config = dict(
    num_hidden_layers=10,
    experts_per_token=2,
    d_shared_expert=0,
    router_score='sigmoid',
    balance_bias=True,
    vocab_size=18513,
    norm='rmsnorm',
    beta1=0.9,
    batch_tokens=[65536, 131072, 196608],
    max_steps=3873,
)
Below are experts of layer 6 (counted from 0) of a mixture-of-experts language model. Rows are named router (the router's row for the expert), gate (a neuron's input weights, with its number), up (a neuron's input weights, with its number) and show model dimensions 384-511. Each number is 50 + 10 x the weight over its row's rms, rounded and kept within 0 to 99.
Before each expert's rows: "comes after" lists some tokens at least twice as common just before its tokens as in all text. This comes from a sample of Wikipedia text that the model never trained on. Tokens count by the router's weight.

# expert 10
comes after: "-", "\n", " (", ":", "–", " /"
router:41 60 73 57 48 47 50 39 47 61 62 62 50 52 54 74 38 47 34 63 38 50 45 39 58 53 49 44 49 39 46 64 54 55 62 48 53 47 52 61 40 46 44 47 61 54 28 65 47 51 43 45 55 61 41 57 54 57 59 36 65 58 43 43 46 49 55 53 56 53 48 52 79 54 40 40 58 46 57 61 50 63 62 44 31 48 51 37 55 59 29 45 45 49 46 68 73 52 58 57 57 58 48 64 50 53 36 63 60 50 56 32 54 46 68 48 47 52 62 62 59 49 43 52 59 48 44 52
gate0:46 34 65 47 59 49 53 56 52 72 63 54 50 67 54 53 46 44 48 49 28 57 18 58 50 53 31 32 43 45 42 49 46 36 48 52 48 45 48 73 43 46 33 61 43 56 59 52 48 53 36 53 51 36 67 55 47 48 32 52 53 69 41 67 48 51 42 31 34 58 48 44 61 43 73 51 41 37 46 67 38 40 54 50 30 36 52 53 47 59 61 57 66 52 56 36 41 43 55 52 53 61 51 33 36 56 40 53 58 64 56 41 40 50 54 40 38 37 47 47 32 56 45 59 69 62 70 38
up0:37 57 36 58 58 46 45 54 70 51 62 48 53 42 53 39 60 38 50 48 57 49 40 33 50 57 46 40 25 43 40 48 46 68 35 51 39 63 49 59 46 56 34 46 72 50 58 41 53 38 43 52 67 48 59 44 56 48 44 55 38 41 60 53 39 51 25 38 33 48 56 33 61 37 51 44 50 54 41 57 56 31 51 45 40 54 58 33 37 50 61 52 54 47 35 52 43 43 55 43 44 43 53 42 38 48 36 56 44 67 41 50 33 52 54 31 59 50 45 71 52 36 55 65 54 44 33 46
gate1:39 58 49 42 47 40 56 50 51 38 37 51 48 65 63 69 36 73 47 50 49 63 57 59 44 44 59 55 61 62 55 43 43 60 48 40 55 53 48 65 24 64 59 49 20 52 57 38 65 41 47 61 37 55 50 55 37 56 74 56 47 56 61 71 48 51 47 54 70 49 46 31 53 58 49 54 36 55 54 61 46 49 59 70 44 45 47 32 28 54 46 49 48 31 59 62 44 53 52 45 62 72 55 46 59 51 41 57 41 41 44 50 33 38 64 63 44 36 40 59 52 34 57 49 40 61 40 41
up1:52 32 49 62 46 66 61 58 37 44 66 53 65 40 45 55 38 48 69 63 51 75 44 48 49 55 52 51 48 55 70 60 43 61 40 49 48 49 62 49 52 47 68 33 64 64 38 54 25 61 44 54 46 26 34 47 45 61 54 39 50 38 56 41 62 56 66 42 49 55 50 51 40 52 42 54 67 41 41 46 41 34 60 61 40 36 41 48 55 45 64 54 54 74 70 70 54 30 61 49 74 60 54 45 52 54 41 57 55 41 49 43 40 64 49 30 53 32 57 30 37 54 47 45 45 62 43 46

# expert 4
comes after: "\n", " |", "==", " ", "===", ")"
router:60 41 44 69 44 60 40 48 46 54 52 46 61 62 49 47 33 46 38 46 46 54 55 41 49 45 34 55 71 50 63 59 30 52 72 50 41 59 50 55 43 55 53 46 46 50 35 51 49 60 44 50 38 58 45 49 45 34 61 44 46 54 44 38 58 42 51 68 53 52 39 49 48 41 35 58 43 67 37 44 44 42 49 40 52 58 39 50 45 40 49 51 44 71 54 45 57 47 66 58 50 49 49 53 48 60 57 52 62 64 44 50 61 39 66 39 61 50 51 43 69 43 39 59 48 47 53 54
gate0:54 56 52 55 56 46 60 45 44 63 48 63 51 55 41 62 49 44 68 60 66 44 66 64 54 58 42 42 30 40 55 52 48 57 45 37 36 55 38 58 41 50 53 32 53 44 47 45 37 56 63 51 41 48 53 50 51 51 47 46 60 32 41 43 74 60 59 51 46 40 54 51 35 70 47 52 57 60 53 70 39 52 58 62 55 74 43 55 52 51 28 50 60 46 66 49 32 57 33 47 58 49 63 52 59 54 61 32 71 67 45 34 49 65 55 51 57 48 49 36 54 49 42 56 45 60 39 52
up0:43 53 52 45 36 42 72 55 44 58 47 52 40 52 64 47 42 68 48 51 52 51 57 58 57 56 52 54 55 44 54 55 62 65 45 36 63 64 39 69 50 49 53 36 46 52 40 50 44 33 43 41 39 42 73 42 62 67 45 37 58 28 57 44 46 53 69 55 60 44 37 46 45 40 31 52 50 46 35 56 72 75 36 47 70 51 38 54 42 53 61 38 29 51 61 43 60 50 38 29 61 40 51 52 63 40 63 30 51 35 40 51 48 76 66 44 41 65 33 43 61 52 48 51 46 61 58 50
gate1:45 40 33 63 41 46 44 40 26 42 43 52 74 50 44 57 41 49 45 57 42 34 65 51 66 37 63 57 69 33 41 52 50 54 51 52 50 46 48 56 60 40 38 47 60 39 41 57 64 47 50 31 49 70 44 49 39 46 61 57 58 35 61 49 47 42 66 39 55 55 55 61 50 52 39 52 36 54 48 37 42 56 42 41 54 44 54 71 54 48 55 53 58 54 33 54 55 48 53 42 53 23 53 58 47 77 57 44 49 51 48 39 57 55 49 50 59 61 41 44 59 57 48 33 50 47 61 55
up1:35 70 50 52 48 49 25 52 45 59 55 56 54 52 49 41 45 38 52 49 51 52 36 34 42 42 58 62 58 48 54 52 47 42 45 68 82 44 50 47 57 61 46 44 31 49 63 57 54 42 49 49 57 45 42 56 50 70 52 62 66 45 59 43 44 49 44 60 44 30 30 34 52 64 47 72 45 54 53 56 47 53 54 62 72 46 43 47 45 33 36 53 43 46 70 49 48 43 48 64 55 46 60 53 64 47 60 59 42 58 56 40 52 62 66 38 50 35 37 43 55 63 69 68 61 53 45 59

# expert 6
comes after: " |", "|", " ", " 0", "–", ";"
router:58 55 56 59 55 53 76 55 50 56 47 52 50 45 31 64 57 56 55 47 63 32 51 37 35 44 59 62 48 47 63 41 45 56 49 50 50 57 72 59 53 57 47 54 49 53 44 54 52 48 45 55 56 49 41 47 49 49 49 48 41 55 54 65 50 65 59 51 50 57 40 46 37 48 56 67 38 51 58 49 57 47 62 45 35 34 22 33 38 43 24 49 38 50 72 47 31 41 49 57 53 48 44 55 59 64 19 49 66 59 35 52 56 38 43 50 67 46 53 58 58 47 58 63 62 52 59 49
gate8:48 55 62 60 51 38 48 49 54 57 52 46 36 50 66 47 64 39 39 54 49 68 42 43 44 53 61 49 50 67 70 59 66 55 54 42 58 62 55 61 53 46 48 37 43 42 39 54 23 50 41 40 33 64 59 66 23 53 35 57 37 50 48 56 67 36 56 54 64 39 48 56 28 53 47 51 50 50 26 53 37 65 41 52 37 54 51 33 43 48 50 53 44 37 34 50 37 52 45 57 43 54 63 59 59 46 56 67 48 60 29 39 51 57 54 57 47 54 53 54 38 37 46 51 49 52 37 45
up8:40 48 46 64 43 56 63 46 51 60 41 30 54 57 49 83 38 60 60 33 50 52 48 74 49 37 41 57 56 47 37 47 55 48 46 54 47 54 56 53 55 67 68 56 56 36 44 40 50 47 52 40 56 56 59 33 44 69 41 50 56 58 49 45 55 73 51 21 58 42 18 55 58 62 66 50 57 45 54 57 56 48 35 45 59 49 51 48 62 37 47 44 66 54 58 55 50 33 53 37 44 37 63 52 54 65 36 49 44 61 56 50 52 50 52 41 62 65 41 54 46 47 59 58 75 47 51 54
gate9:57 60 68 32 63 45 43 58 56 54 45 39 73 52 48 54 42 49 45 56 56 54 46 52 48 51 48 41 47 55 34 60 38 62 68 47 51 47 51 55 45 62 41 82 51 45 30 41 49 37 51 53 57 33 49 51 60 53 43 46 29 50 55 19 33 65 61 48 47 45 58 76 47 46 48 61 41 51 51 59 52 56 32 49 47 45 60 46 49 29 43 48 47 70 33 53 34 63 61 63 56 38 29 47 36 46 55 49 50 40 36 70 47 33 62 57 44 39 52 57 36 34 48 49 48 62 28 36
up9:66 45 65 51 43 61 48 54 52 62 59 38 64 45 60 59 64 51 34 33 52 50 35 50 35 40 40 40 40 59 43 43 48 38 37 46 57 55 45 52 45 57 60 61 47 50 45 36 42 53 53 50 38 51 60 45 51 47 36 61 43 45 39 54 51 70 57 34 43 52 60 52 42 50 45 30 48 72 53 56 62 48 57 47 62 43 22 43 31 52 27 47 40 56 66 55 39 44 39 62 61 48 35 46 48 52 67 53 67 41 45 52 43 60 55 38 45 51 57 51 59 42 54 52 47 61 68 37

# expert 5
comes after: " the", " a", " of", " in", " The", " an"
router:58 36 44 57 58 40 50 61 37 46 52 58 70 51 30 52 59 53 60 66 56 55 79 45 48 37 51 58 45 48 74 53 33 41 51 57 48 38 51 41 48 58 40 37 49 54 60 44 31 57 51 52 41 64 35 64 38 41 47 46 56 55 40 53 29 64 54 53 55 70 42 49 44 56 48 46 65 69 39 49 44 35 46 47 58 55 55 55 54 54 20 50 43 66 61 45 51 63 47 43 46 52 46 41 53 38 46 75 43 51 59 48 46 43 63 38 65 39 56 45 49 58 51 54 43 60 71 70
gate8:34 62 39 64 34 49 38 29 45 51 47 60 66 42 59 39 48 50 54 48 42 54 53 51 44 46 57 48 56 51 49 62 48 62 45 52 58 42 54 43 47 49 50 51 37 49 41 54 54 67 71 59 47 48 26 49 49 63 50 45 44 39 68 43 49 65 45 46 51 63 64 51 62 44 38 37 56 64 50 45 46 75 56 41 61 56 52 53 54 56 42 58 50 66 53 61 46 37 42 39 48 55 39 59 52 65 50 71 49 56 46 53 40 69 41 36 51 60 54 53 36 56 49 48 46 69 60 41
up8:60 65 53 58 58 49 49 45 54 45 52 46 51 52 66 50 32 57 40 54 44 38 38 44 52 51 43 48 53 57 35 55 53 58 47 65 44 35 49 59 56 73 63 59 51 52 61 38 42 49 38 70 59 48 60 39 56 48 51 33 63 51 53 45 55 57 55 55 49 60 44 59 64 51 52 44 59 52 17 45 48 30 66 43 39 58 53 54 34 42 54 43 46 58 56 55 48 52 48 62 46 46 50 47 57 47 38 58 39 56 67 53 68 46 41 61 53 56 58 60 62 37 38 50 46 63 34 43
gate9:52 34 32 46 45 40 57 46 45 43 71 44 49 48 48 54 62 52 53 63 49 36 68 43 30 51 44 57 44 39 49 53 36 28 64 63 48 53 49 57 60 60 68 28 65 50 52 46 59 54 56 33 34 63 47 74 50 55 38 55 71 38 52 60 55 56 65 69 62 60 58 37 43 50 52 36 52 59 51 65 47 39 29 27 58 71 47 71 61 50 48 38 40 49 54 53 65 43 56 51 45 68 56 29 57 44 42 46 57 52 59 65 49 57 43 64 45 64 58 53 53 45 57 37 53 52 42 51
up9:67 41 48 39 56 39 50 45 47 54 59 48 51 55 63 37 49 39 57 53 46 54 57 45 52 50 60 36 44 43 63 55 43 47 64 67 33 53 39 47 57 42 45 43 63 63 48 45 44 50 66 61 45 41 43 50 54 64 57 49 64 41 44 49 47 44 53 47 58 59 41 50 29 52 47 55 53 56 50 46 37 53 43 55 53 46 36 65 62 49 53 47 60 65 46 48 65 56 60 52 49 40 62 38 55 38 53 40 23 44 47 72 61 49 64 61 63 55 51 60 55 40 39 37 68 40 54 55